Experts of a small language model.
Size: 12 layers, width 192, vocabulary 4096, 36.5M parameters.
Experts: 32 experts in each of 12 layers, 224 squared ReLU neurons an expert, 2 picks a token, a softmax router.
Below are experts of layer 8 (counted from 0) of a mixture-of-experts language model. Rows are named router (the router's row for the expert), up (a neuron's input weights, with its number) and show model dimensions 96-143. Each number is 500 + 50 x the weight over its row's rms, rounded and kept within 0 to 999. Numbers have three digits each.
After each expert's rows: "gets" lists some tokens that make up at least twice as much of what it gets as of all text. This comes from a sample of Wikipedia text that the model never trained on. Tokens count by the router's weight.

# expert 22
router:521598448411542536558412520521519466585588420414547515482422548439536563468565415535404460537577546503524539479454563506449483524547426444523534
up0:419477429600525515497420514627474590551546473464487521518527551498528577472524462542512425549471525493481645480534511538492468469461590511493417
up1:398473509456487415453556549534419496470548592453483602515464468462544564496502491508486550428476439564517488519512514501512562502558503527515475
up2:553544427496470571559519493468348444496559545507529498429544446496490503478492431568419485434533475532544451539444457406374492583509580520526468
up3:351545421423576499540444503562438519419530546519538521527430485467500478487571452507463502416563535467455601464497442514496485560428453506526576
up4:473487511452526523560423516600503490480428500447503470504482478504497484521573526529433520390489537487522516540559539537495541491638482547462511
up5:467508425434505602492477480450560476558560557452515436486516521486430539556583529451572454534534534470509500534575563517440517500442495445544512
up6:571525420519463587556510417475532559468560483513489470392493566455579484409496408567480504497572634486518533490485573478464491500525513447590476
up7:545588529548484493585551480472438427516508422417459623496469524516571516561505497544554433542478495567479581563422494515438397454533604534537526
up8:346503482549522470460523466494461486556571456481519515498474529566517543518469448482538468587532462445409501560442484474542456417547459565542586
up9:547483493489626583399538543434550536440554459443466497484463605503559501514590414438505531563541487484490469661497476520585436526579537513454460
up10:538512519544480505530534422572479444445541487486565504498578491466390536431476502468494418486544455598446590576513392549510492492555439435569503
up11:495521427598452524507482574485447467492544497528531586519411448533589524437593415502525422469573437553470559569444479416412472445482429494567470
up12:506516466482519496509502505480400585595592470472447465482473571417502507550538431488493441432576554467461497535528471535418535504514435399574523
up13:517543420496504496528511457481535602543583507484485484514489570525528507525580389533412497533475522541512544468512509416493475510499496503487473
up14:430494460471462551442549493598488452493477508448503532530496522550480516478560463507514450490519561417595544563475441494451489471559452499521428
up15:480568478489487598439574525547489549508478477463439547522465559496579576484560476519521453548535513510568458530497430572482428502476444525484429
up16:483519477470452502419477539452493405496480439514603502525483469445574541463513565484449484485582398495472489511528535459427497586458531543537473
up17:392557520469533571525486434478497493524566479413439537474483531457552523490461450432409471490539480539546543458512474428467448572568466475549489
up18:425559544487452460498519445464481512562497500549525465566496488439515571417613556558436525559525486587490584527497540426500513427531484470536468
up19:539540453538509558515538497487480543489523539405497541477498547543451564493491538492429502492581525427498493542524502539476465419577504436558447
gets: " B", " S", " K", " R", " H", "b"

# expert 21
router:522517402480540526503460456557489480432457487433551529374409508537529588493548438569510488505582494566502490520471539508461496430532517487526457
up0:473484546487502508418505484516526479492546499450618464551475475476531530354537480481563486553551403604541542554517519512463422467569485481555531
up1:463488420511547504514532477595553560562475621483516476498384588487592516560515452398464413505509545495502523579495411543424398459535503448572476
up2:475483469587508557488437512526473512470537542427540543508531438539609532504534453431509510558556572584486485580538515502491518565493527477527510
up3:572561527651507566427399510489511464497586477418595512529467421563460574454581513482493502512515467468518484516453589509426497572477477493525440
up4:610500485443489497480462542481513435564590422469428536381509548479586488520616449451538503433519524559456488427575424559478423519527594403545480
up5:466596475483449614542506533461487535507439503500520459542431429487487487502548466546540486371477548464553512482493519432509437396466489494582459
up6:497495544447464456493480554495443428555430550413479455490468581568451526481538415469518419430562440610519478465535521483430472562464593517546520
up7:492494536620467415499515527608478463519492547519484413560498491434447492499485468502527423531604472524540500569552573510528479560428444400614564
up8:389526519584492582466439465472487436465573561583450477562532465527479693468553443487544508601546526444522484481477479496455416436513503538537477
up9:464555406552460506494512482606506483514505539440514500554510475433504479551498481557556470483513439545579473487506443489517478461484534552533602
up10:494472447448498458434547552470494464500476602583621573490536470576488491504421482473502487481658486577380603568407455566399457473495461379515540
up11:597576491604442486450475520513541484494415575538581479479478563516459476443494466485595473556526503484491469493413573592538451453486452482580404
up12:559449430584553519533495535501470512471476535546574555440497432510462549510568336535502546412475569520542471450481515666412550441401461458527476
up13:518485528469489536568471425570474526479459502521537548411473520541520552619558572542565456499511588467441480533501436482507533420555470478560463
up14:527574430613615502577423477555491533500505578511475496449430438477480550495473473545443474586488534600394513618429489507434466448458554351551453
up15:594581469550462470469551547519477364509478459483475570516508460481484496541563464512586529520451519453503585559462539532488494451464538474602478
up16:473515464434485548457563546458587517568549482460473528478452560503475429475532547604533441504522515502519498616561480545515450472508458496476494
up17:402472546390553647518483469526526391593550550566425474474521512426528524494521509498460382496494479503454588433494495563524491471499466436453465
up18:537532494513533438508487473579439474452496530604571546454384504585475456513505494438394544474478418633500509458533472521471510464534551493600466
up19:464471575507608632555518420533527490483456462454570487436528489473527560502463454482586544511462507566474504467466476481506504492585466552486510
gets: " C", " c", "o", " p", "a", "r"

# expert 17
router:463582480496526545473432467483462494600471533451528541454485503454540564538485420526393523455525553548552562504476542524431469525482501455592427
up0:488646469431499521452482468489535467548467462375529538509499536469463541553567497501545465452545487644565468529507566515472496469565589517535486
up1:536470463516492463464541581514458457460488426508577434494509568545586450473614546548474524480534572470468533494406478522551406443554459521510497
up2:541501465558499479462523564501437342428553607490508545514470425553568456489492513539531538499515516481467413501436529540424470566487527490515394
up3:590541472442537529474378522456510467474524538485508452478514533511543497506578454471575522450483474499480504498516534448514414593527496478426541
up4:568480562557527342622476541582488441530472550568502477483540513597470478564573460470546552464450407504418454531455418580455476494506543527510428
up5:511497456500499553489503488547483589551491502469591570485469512477528498417517480583445482545515509447464522534510479529533595453652463457514518
up6:430488522600503517614476445546464395574439528455551524449561466587514463580589502549501462552469503551451526529481448556524439445504472455487423
up7:457512448474571590567515474577543520478574490489484472430458463434532572459568500574526515558546412457548581568555578519461550444492467435541552
up8:415418526436536527513419473570445554550472565475504574533525436487568484485478501571432486487498465591480522486501605547420489570533530503535505
up9:575479485466487403475406579478444404549481482463538545467504582485543456432579488455422519382572534560523484502442539629528394553498543403488577
up10:459485543593554418485392514410450565471591462401576502523494460507519572549474398498522494448536535640504417458459516555419575423375551539568508
up11:484508478528612504566497538518444471542548487520491600482524553579536522518591527567408542500530490485478407552431549522455519388525501458554429
up12:469452481455514521494572525483432454437463472574511435464476527463452515455554385593442385551542519430532483597447589491485468548431539538466517
up13:524491525509510448628482461534472553567480542401459534512525497439455512530509467593513603500520538514552474620478505521540441488442508471609375
up14:541556464484567421478449552485518472467483518505557514443461491504517475491512496424546531584492453540486493528623529608515540543539564580443441
up15:468521523532545563419533502459477485473497462403505484580451470528438543550556536513410518520529525497557508433567548512469486479579473453704576
up16:493573450402534557455472546516541479484458515545521466398467542505457456571548479460487454580482463489554540575540470526449506532475545448488510
up17:475479492538479551386488604490418586472561481431550535444528495565539482415562552534459521541547478522538510507418526485470490504521453438569550
up18:501493529426487530489334473567524425573429550489476478463478449493499498506526483476552558525545560451447583450565416475441563454506508501573507
up19:501545507436541545513458512552451537468514550432499600506426477448560538589471519502498513522587540531501480434448521493571454539580441416474389
gets: " |", "|", ";", ":", " —;", " -"

# expert 7
router:532525476435476552476366540566417439566601480409603490480470531475607555464477505478482508541592476526459552492421571597445532547530459520516495
up0:462431564572546604472499572485567434465533466467544529519445475449529546422550493387532471432611550530559476415592557483436456479555502552485464
up1:567584454483536421514453616524386529548528471635529481500500507376466564434515505471468446543460489497396514425478435552490524490462545489526485
up2:532503513522536571496485445529446455488429607448581452443409520583466503537536499498538407511617439405454412478534423511444512541509593514516483
up3:458492437579453503385483598460483560449469501452564406479510491481506536418539509473562526480503500525551494557493554569498509517499458487537547
up4:472549498558519575485454539498549433548536507420520503500530534468447480472517479506458555620574566563434498477413442565475495513517419534574458
up5:530537416568495507548452479523561482488406479463457421472454575494478565544461470480532425438564568551571556525444458439503485419517500541555537
up6:530466443566482571469519429439397422478537474518522451492489450527496548520457526502495510482568515562563513512609454506547485440569578461400561
up7:479498503493524503434537567566467541404438423487603593484528432490447486579478510439553422416512429539523444510535464568538439602558516461552461
up8:516667417555452572595571587439530418460494448511477451510507549411580525530499454491558513529504562527422490490471468506470541494486469526494399
up9:468517427589447437419499506488398469625523522407596570536491450445518486455491480540515473463506448664481455475500513552494528483472489507591558
up10:413514472522529511508450454470491500544445468562523498580510484500563575365498420496483486599496528516460467479470468459502531488536455576481484
up11:534475469470495419573502495485424445417533466508468387528521495586531504475487539559515441463470538581507452599495564537362387492507533617477491
up12:482477454473518469514438463553410517551510415479502420541513496568622529476518470505467592444528480587536499520509561527473418550444595538570526
up13:487487471506415372490484598440500515516476543554513533470514559469500531437590561471545479547502481449493467512507477550464487564505510467483458
up14:456518519496535468503435443489449458461445459487535483522522528488544478530587410557473490538573416538443421471541492560435554538494476557522501
up15:407527482544457481524560410489527463447461466487522544411494538566512471532440540551488570464472430511510600538418402440480429409517621529458551
up16:482502434522515475443607466472431474479504502570565416432533510461455474530532508491522567495500509530548594472428465466479560499480491441553534
up17:538459498467460520405483533610432497490494560536496438466495499469529545486551528357484534528524486591541585507501507508467537503504501416434537
up18:498589522568480475597523558467538523549501546473462509484482480540539489413513510531496536479569503505446477521484462513515463477603462456559574
up19:515589529543507483645451480448368488531547557405515488462387488473576459503461461504472424458545602504468487492512484476498498486558453471539479
gets: " N", " D", " L", " P", " M", " H"

# expert 25
router:528556503441607436538441554489379464525596538485511477454502577452483549520562471586537504510582514465493538498537513476489538464566480450548470
up0:425523490496565519602537516504565510449560536517486532438413617531468510633463539488524529528449491469448461545574590524538444533528566450539455
up1:472537499494552412532546477434582554545592410422478497494466620482514557454435321504490558478538470512503510450506432499531570459442490549546506
up2:451549465461482461530460616572492450569520419402547543520531624499514512443549448504483485476519514526544523535458449621418547465480503492550513
up3:480438501441527461590488557589440493564497483552544492401464509522603539503493532515562501494477609441533607557491448480468442513554559600414496
up4:547498422481639416548534444482513429560462473480542501454512499496407518508551501565573449517515520432493516539539432453388478466500489442556544
up5:525550565464503551490523502420495437486441607519558408522536407518534485501490502534521553516543437582543485542508493558471531471525482552490490
up6:482577411476572474556526489527463508529567396444558550496506582485593559542468426425465432496541553567577630523567438495489507463510471421422543
up7:466510411474503466522535535506381464570543561485493538477463564493516605553477525564512407476541458472411453503439492423435476571491503517528486
up8:486470524494490498435510506551446439423530480481485429515514478526459504500509395522498484503516491410463563459543540518574442448498484476556546
up9:383521403538564635499418517462467501520519507455464448522496524391545508503610463541511437582555478477551492523608585478481410442527509484565475
up10:392675452541504468548451526551526573590537530465458497487468499573480555482534532534463577436520615491541473476445425501546489595522561527481468
up11:517497441550508453512449547509488497535520614589515447483515552465465486556529484598527508479556516507452459491526447617456477608480501513452519
up12:510558461461474597503510565533467478499503536546541584496535559535436576508538536535562384555518505470564572491439546453493476480542473400456516
up13:540483542517560444481495452460498527460515516546551468459567520511437581528483437480544553557522478475419551503411506639532551497512528483478488
up14:453458492512552479398442385492544455484500466470531488496531494513571507401572495594503509506494545514446552520460524510518515445502519483469458
up15:468486400486557504566417458529553560626632536488531471531466475472499482492550544582488540432475530487541482467492528537505439631493481491532454
up16:502515511518491519490489536561527488520571483479553548472525468526498491460431473537502421493518547511524474514467503557465435614545428468621416
up17:389460516468610499563481426419464487503528575547485410556414502500514518468472494429405505574568430416511550446572546502510411566643438443473454
up18:550509414503523461552507504503478381498487553449489490495565484532454463523495463542411513492578493589439494547621517462456498553476580504494525
up19:524533479501470485440421604495518557615481521501511413513514552496510501471486478471512526490569462578477492490451458543537481526358511510550501
gets: ".", "\"", "E", "m", ":", "'"

# expert 27
router:459546465593580497516425526564454525519529493435571570545437553443497543519500465475421452530589567541526528524480496527442398491452504513522453
up0:484586496519423526539468580514435489479478486588430522524438482554504543540472485464540470492489543570470450528509503546451421468612390391476447
up1:502455509587503550571566479513439474564422623473492566552479528488463526472508548500431500452475498442481470532500598497511459433498531478567486
up2:476522519536448434406507477483466496477501484528565545524589444441624529565505421469557495504482549599439591442537515461396496500487501495524532
up3:478501467469496579502426517498440527611531447573474514481514522532502552462491481525515571517453528544468544408527513569451382582378556500504505
up4:498491452568578554544446504480574553535450460506469599449423503521526494519498538501496525431484535538535598489516374504440515535529518527523489
up5:520473513449525493552448556456517455590567563488626616528513471516513471526401448462489479424487504488425394556534505599437468414509537512500520
up6:523543500530580451552492550466514489462525469487524503469491486487499481548490422522580569477580533451552487451443475581513522447513499521641523
up7:558605418525433541545551605470557526511501501497535553485451516598523510382540557573551465507606454465397521569473597467509560509588478544522500
up8:462486423504526550539476444523374494531480571456500501491524498418551503497465523532488534425569525442551451500516596568453482461506463473634475
up9:563542469489435584474422543544548443513425530518558480479543418429539569538450432515605481524469433555493473430452524519441499500426579529514561
up10:420558474552538465574558521492498503472469443532489488446458493357573491498461522464489436467509569493639514495493438505543444400510536474513540
up11:471526512500481591504456476568471502588504405442575505545526502509437485489484494571511478566595544552410497500577563535525525504490465407512480
up12:573644479529485463450499533566475471481488419483543568494552442496507475428546474556519485522493590581486572602396465506441400445476504568555477
up13:519590488554487384496510482560472412527577536482600580486576557511475498547513458526544486511487533632450507546528443521489487423474562541522510
up14:484463541496563461427600450539483529526450468489445529525510407501474489586499481545486570471498485512569548543524502483495643485496403505561487
up15:584506452495462561462462516420515506506521472455555462515470396455496507566471441460545505573581537592532523601519557451509432573623575476527511
up16:475542437464595439562529514482439542525469563523636543420517430475585510461466447470552483485521572573489504456499507518542545462523384470529494
up17:490486444448577482533529591626448459453459529495448526474444517478500508396543555456497542481467421566463501475499444578461529611568540509562479
up18:550506540438498442548539451451503524460469586450549553518444513452490606407523529616477555436475499526466485583594566493419473590502578544576559
up19:476520470501478592434447579458506523529582536512505488459455450454562465573518526507413548548533458475554642571505549532442439530524578431516487
gets: " ", "1", "2", "9", " an", " ("

# expert 28
router:534533428591588460510400442532457582525499444438606498432463491532583551434451490528520405497503522517551504575498550569515425492559557482535438
up0:416544502472520497519560515488399567479508511501498520406483552547449568544403430550426571588516532528492451559516526488540449548477470459479569
up1:604494519607530457518474491560459485474460419467547536473490491474533455486499459478419507469552523529428523586529529510540525438544523486604450
up2:525648452570515502514426554467501571495482465515537544485539499480530539466452474514551514503559557451517484545444462477424408517484536589489526
up3:495492533541614434510511486464509551480454483594445537453505513565526506525523502542410542495476520553457461478436445582456548433476534442623539
up4:454520468549516493458522516507460536579570632528511443423467521512443508613488502426437467539486549467334522458514420447504418488408477444474539
up5:519500425466507463534487499485555497592492424427455495492421572460480528478479496494479440496507509453522472500516463504480406520480534439585563
up6:448485525418581513498377517559422559559495424512569460550523464536526539506451561572499429553524498490560556505486516510484464558539399479532469
up7:503465472506584492594476528575529491581411417415462453418466540523552518512484424451463482507472533539491486518531451612473443449493524409547465
up8:486493512571521414486530535493508483483455468540528541485465483452489559543461470452535522529506448484515578414423449618545493423562518480575437
up9:463558472604479536538425598467447497532483371556487512512552464537535549474488533535489518420542421570501514465552517478458474559493645461453523
up10:466520545482444571443478482531501473469479495568488512426569452450629546560550454519552469496474531525592486439579435510442500484505511462445538
up11:408483515479590462441496511538467554612465459575601433497494436566526577457571482447487558459457527498511497482493437535529527518560555513536476
up12:481513439462527531498416510551431541561522615463491524471444556460493448593507505519529449534634586534503515496536532502390429431590532599562457
up13:545477517427575559556481597515499527642515462520576554412497431517418479470493459530461481491472499527469526564511438528341471529498524471546526
up14:483485488508608524473554415474501491396487498523520537431449500500623533632516525514476443521438460462588436524609499432428444470581478416498478
up15:434490498594457510644485475577448525465411465451567522411514550514511512474568533461542524457401571521463497502488488463514430485476552484488492
up16:504514455517514402488542446458548473478494440455468491574472406426541518485514425437466467528555524412449468463546593570500547535488568382543491
up17:514501524494532445573453452510448531536520552523480460400434572538612530453553449570430440525557478414561445455497420543508389476589540504568449
up18:524508407451500552450428558448450494583574491555556539530429586532530501492496528476408474511545493564543528485435650480474512680447526510569413
up19:492493500598476477555521495508499531522578525463499511509447495539619562472483500463579400450487503478472481543478588555484434495575362530498588
gets: "1", " b", " m", " a", " G", " g"

# expert 11
router:500587418496634559498425556519442484485589483489507536433505488513474580578445500568487449532567454540527536553514480498428421501476522413585538
up0:469561436425458574543511492432537534548520487541484555461514497423487534451489475567535417537533502444507466549534564453374512550463583469474548
up1:487506461530508579548451513416425437487426528511448597520473426419513532518543463434613576474510492567514434539538479467377512456566506491485430
up2:505464414468524515518502470465474514532496459553489569524484417533470518476611521509428546494436469529521541583543453594495497440465576556571520
up3:540478423591480500513531475525404495469522479525500505530508542444475498493491512522599427515541444550525466516483560520359479527464459521491508
up4:443534447434458423460481536485474402535441507509558474543428483459576483506462471514523545573539554472482496579461456505502487594441544564469503
up5:495472560522533548447524474571473458532520494533490466468457502467480527454471524440514470510516532445466506558488485509469537517557540545524450
up6:396494438492508539519480547491450533542563381361541465557402565432479579545478460518492499457557517518476431579390535466447454547547550479553517
up7:409468478513457496519484482443479522566609465478442550470446457514618476570451514527440518518461562540524439534463516561417419448515571479480380
up8:599513417519432489471374487521563514441451423460595556467492554573407500508480513544519478574455438471531522625464507626552478579562611496495546
up9:396528508423575488558488469501523510530505523527504549363471496458516540484508528391545446420504536533427461500504452507516421513590558466469428
up10:554462453554517400453499592563361561542514545449480504502477556492489503459525579515516470563503553562542523521585518501496483441511514534438476
up11:535467490514488423472503481500451432470512593503538486581535504573574490504454507494468581525474616555427440573522465525377559541527482601568497
up12:466578498502503485465527484636542494602598468484550572509485530530466482550600505580486425546522461504490530527514448532452543430441521450572466
up13:521511485540432483511402523489386542574455496465504451487519461535491538519463465448437485487514500517484511566487552502499402577425466435575472
up14:451515451501562508491544529508497432515610426433515513562425418487514517520447453595475484574499593462561560517525490460428515500473553540467456
up15:505562466520573488529417582582452447464496382513524495491465458448491495479609422510469520498525583588597606504559516581436503358525476421477464
up16:602556446555476490553504579495423458566454542455451536499464515467505539491504504528490525368546556566471504440570459461534480481516546529505555
up17:548531471584469566475453557450454534535518488440487484500431506530481497511558504476441489460520450565488563488492604453518541560588585495488546
up18:494593391526485505527498500399417573624529571495554533483519570533506441479495464459416468585504427544537509568534542527469543436506464468564443
up19:517553405493544585383492558550484535491547479502549540435560480539422501520547529517488443533487475530451437483502552448491552559472486533506514
gets: ")", " was", "\"", "9", "ly", "3"

# expert 18
router:541614433507533511595495473525435442566621533541574604480427504451504578541489416549498485485526541457523485571505436530473471477493537469524576
up0:473507456498512517459421529481375460523584474539493550505500561510496643588467534452457472459550509499520491540552571529556581512500483482476490
up1:528522476449573557589544542506486576543483451581481461471500516422452530464494514503434550520452450529531444627478410508466525441471453453530546
up2:447554460497500521594557464445415536487493475490552543499379549505592564484478458488510548415467588498552462455463513533540558531465508528470448
up3:537544544555508513493426584487396516493468441502558479498496562569521522513455482468447538457512474529410392519439537548540512451468498426571430
up4:493543512442479566484534585480534425534585489406536510517499534531530634529429500448539484522582507559453511448479503492379504581506459511435492
up5:494488532573463532515448471489511491461510409536488560518542457591583540426514521545500406473533454600481446555508568578535528509494495524449500
up6:421455479446477467472470509401382522454483553522618494534426473550512496453505487497511482445488464459528486542591493552604487560549558445497461
up7:396485459525465583527542455500497465552517537476496566480452553489493547399517445568383438454555473433440526475521473460520479479573532512467462
up8:522486489479501422452522556573453443554499477442514510457515500454517458667499481566526506523566523413506441513482500508470438513496481442476488
up9:523595429519515478487488469563499427523499497519459502427498398433554570508422490482503539524492485559532512597614522438480429565467500567560595
up10:541503472497533462447457479566526410506572468509594459423442498541478485529589419490425550567473437514504647642479476558556451397487474433611447
up11:448510500496592486486430521581433530536562557436480587511563555500480541504490436547438539514511550484480476661427471539468556426432486404604507
up12:476533467489476494460452503568397475597580448539526555554475505537476477479508396504565464424536525501484515600422470550523428444534615571522547
up13:450580553435557544574490400507452451496423527570494557379401594527600557455486505563488479568475521477458486539520468470464528481496562406512504
up14:581437502437517448552502432570498432448454614422516485386449513518513480422547479500515536485559584503409487501523427430499580464498455543575517
up15:546554494442430543499421524513370449540422450569488549445486548509522533474562541538484495530497578536561535502408432510512497487575549534442509
up16:521452432502537487552501491509505459533588499439566414497542471423571445506551550448491476456517503513485525534372494578474482470439456563508519
up17:501575476541459534583509454455464473526490552561481596392504507536533536528470522568475549455511568519561456508539551518522517443512505391562532
up18:481511467519464575500500496590440462482475457546551466464476489518550496557507485553476528527506517505441516549527557475495358554566503501453533
up19:434430394463508443557518535484505486439546491499608453558491549484528505486545522483451487460478523414604415449455459605510418593578589513501527
gets: "-", "\n", " |", "am", "|", ":"

# expert 13
router:496497470446567433481492564483468477649484474593539436422377486497580589574537445593450487473598477482531535599471448519421524510477547457570513
up0:419574530585519482494437481559577556560510481549497426439448574500505559549458430520482498522568456492390544560500522524510483509527484408429397
up1:500534505517594481603476532471386438486373368543518425527452487503514501556555531481468431532509480480565531505488558437299477481563504407460442
up2:520534462509604477451446538541546498550580419498501470461444536495459472428494396504445405528567532533478563481478571499448488572472361481533468
up3:485553568495516431596495507493435575508516509524477546471503556479565481541595496571415515513524478477537475463463516456473448489492563411530441
up4:418500436492450486505464543502573498504520531543548527478438530542536533474530461553483520425522512509519562437577544491518511450458538570533480
up5:541520479443564424430523493458443439517429485464529469488504509411589531447492514581508514550602473476486563527548544550507475631503519499475526
up6:525486462496613491490435510492500517534515377488561461430445573423503476606593407531506516507571513430503636517517427499465516515527519478486424
up7:442481501494478495561473476564459506537558573481519445597462473558515512470411455560483473494595498481604553532422467505412466671479487460541520
up8:529495475521559555453417514423439433559471505516494425540501558605488550605452439515450538559518522507467537569467500596427470571453462440470506
up9:516577443530445398510478492498469474585518470518472496461534498478598667502522569490455526469538574555566586443456432441537427520434543485458478
up10:467445486520543460523432567521487491544479459526497440540384484521551489422562455539551515517437493535504510491480487538361486520610542554492478
up11:487534539572522465427474560656490466481495614459570404599446461420472555490487526441405464529521434563528458501452484487456487517532463563519495
up12:514436402483521464477495584545514463541530471546491519416529485508469501446503509460454505470500473542467559593384523495459554512427459477455486
up13:481572532516537449493512508545438487467455605497492460412425648476489481506506496516448486466481452492517534542555471484551602565468483546461454
up14:508465529587420498442500417585538489529523578520524510418466505539492457485555519482419498456508562435496540462530521449531533512446561519474479
up15:517530422474588467456483469525467502557601547569510568506478473529570479461546510471449434533512572549501500462554425500545466513485431500486470
up16:464496496517525520424427514575497524531521382509538474448507519491534529422584466447519505547525476434441459504511462630448543490534522421486476
up17:519478555506495453551555518493500421531509464567453552505553389539605528552562496485430504451537471452497432561528521486546365512573542515536500
up18:501495530553516507548495584487489510560540492485496540543570402509553481530406447413488506589571431589543465488449417520403511523548513511408429
up19:519495425457593468539428519524511526487448387496545563499482480496461553481613490544418519461590419527519513521568560411488480454504477422538487
gets: "s", "es", "as", "ers", "S", "is"

# expert 6
router:496526485479555591437410451542453550560602511496508452550476593513526572557550423574514460572574548529496588528514577507434443562516467502511445
up0:463500491387509458569536489550422438463523527517475534488401476467571465463413436465487405565578533585479520508515456527475448505547437549505498
up1:443509396506520510550474489523541466515508469478439563469457505497525485541528483449494449471563609492445567566588538483478459512512404578503538
up2:409565501610517546447498562516511459585601540586460440500526470472445616549482444442551546488496516498480563450577480515410522509490491484548551
up3:550527531499505533611514539420531448539623525475426507450471495489465541375556465478429438479492542494476520548481437488483570561537503458513480
up4:465423460503528556494435470500408518474505553439487487450525505584489539376612427500432521512569531546570604522486574485560471510494500451542534
up5:446573523468488565531436477543564511478556515404469451485442543436554583487491498518555560535540543440420437462514522423481498496427489484539438
up6:520555495562466541540497486468503393509652520485504520461432422495537560517469371472538500468501542433473579539529470534481441457513429514565558
up7:429487482564424558602472516577509521534562504449537488519428514522462528578597445512469415442504463470491606538499545509452440543556553459546490
up8:488502509567513556486484495392579518487456530481529465496506561511456489488526518546547489448449533530557557467460453511428511450503526519577509
up9:474491503520497616466368566496480337518574441469518413487510511509492584555533457540500538555542514445592573532572510474498576476513498522460461
up10:533538479400555533470459494523517477537537511378544653509460497409505535513564400495551480452581508532499472514589533452523488526535428544491474
up11:451537545544506513473482452530462403481511419473470448579519561458474549516533448515457458425555546501528505494471437506391436475481468494450442
up12:487514464447504535460421504511469567574437564491551548583524451561415559447525489516578500455551565526445516509591481529482600502440475445587425
up13:452528496619492542484425587566490507532626447402499470429467484475511559539544497527508551474545539517419549532456571476433521415516450534465463
up14:472501498508447501659509464434431542589525533565506445541534501438490514552575478566488438537420606474517567510537496500486510506489385422440523
up15:457445458541524577501508599597529475469507519531469496500492508432547517501495445483499508575536478501472596496588545462473578518563422414512504
up16:473569540538532583449501403495458518529474563516550532495509507414535554463511473497465482513499593445561503564505456474457444484537524507428437
up17:526522549527459504540474526659376473534492537530528502541500528509572500517413418466480522504591535459581548435525502540497509517548454480453415
up18:486490526457487526432511497548455525624476567510479536499473499527519516518456485505479602548443524539552507530517498643474453525471561451588542
up19:426498439545588489545505475424525522578513530440468641454447604558527543411587525496547506519511557512586441608539546503551483479492544455487513
gets: " (", " \"", " w", "==", "===", " s"

# expert 9
router:428567501514618508527415555460428544540526511485516512474451485392547505532580496514440463470546432523485593547594575541433538433580543493557471
up0:447526425449539531475439426519478470583460513513534538525518511489577511521574474612432506555497595430563437614452485557512486460502463515485367
up1:591583463445551504453441484586416538483553570595547422482499475479521493581518509435566495516475411494433575491492477504354566580477558480522516
up2:544515483450634523591583402438482537493444525537465598462511471397511487442518488523484409522503501535496454501531484507528592414560480563551535
up3:538505435450424503551460573452488573415595481486479503476447599497452517426571541469380520469566584456572501532518536543577571542523534517490553
up4:472520444509476497482486456482504520445479564550526563470489593415531508508533483572505384485495505600555470542565492548510405454548515393495385
up5:473554554507496622505482529454511533609561454526494527476403522584465494541492469478454500522498430561409500515521476469461513579530487487585498
up6:518478478546476509553463370474415524535459464521586577483558605531495495372612517514492414466549480487496442459518494539483431511549454498502549
up7:570546520467530513531482541488413528499526422571548533481483516486509566525515518511465433516551499471516457419375532508535431527468536453430427
up8:450479499531458409533459523533490497557538544563489565507524527538518526480496491414559347534471540451503526557518491473503463529486586491582574
up9:507468454484510571442472544459480453599549527457488529497432496513544462492527507521552594371537517535627562494514497504510539499472536462435564
up10:525484466437545462549485533513441589518445524449535562570511452533504540452542492464413414473500566461442488519545434498463473538487577532462571
up11:465472455472465586566499529518477444426465507475534526512546502487499464422558504514568439520502555467475525497497631425526533490484515486505498
up12:469543509488576630500519439452505504676489524472523537456473487506522512551517489453466469541484518560528561451568504524492513461487492416572500
up13:523596412518489470613416578553441523556566525502548553453463511550511589506486495618475495447559525463573487460510528511470546543494531559513426
up14:550549471471579420504482562600513416496489508430520580515475587512555494454549524507545407432463509524475574573489498576519515540572503464548457
up15:501581504574480567615503467528512491454507526548522491532422574483558498459513501478629517508466501383479565515543550483568492563480444443498519
up16:548596466534460474535499540500495454458413613511575542425479568496513493526402501494547551528507481478526479484533522557471482453409469499526469
up17:470534469462535581551414539473502458510575611495526537501534449446526564370506463525460506579457573496451483556449513575463501606586523534546499
up18:501537540512433506482474461490433473497485512526590452461469480506425511499549533563479516551475550486453405455535574501530561511438536541489492
up19:453473481511557548611495436651533532468484524498501533541425544463529558508532470387487501516534603433455548515466502394486504515481475451460499
gets: ".", ".\n\n", " |\n", ",", " that", " he"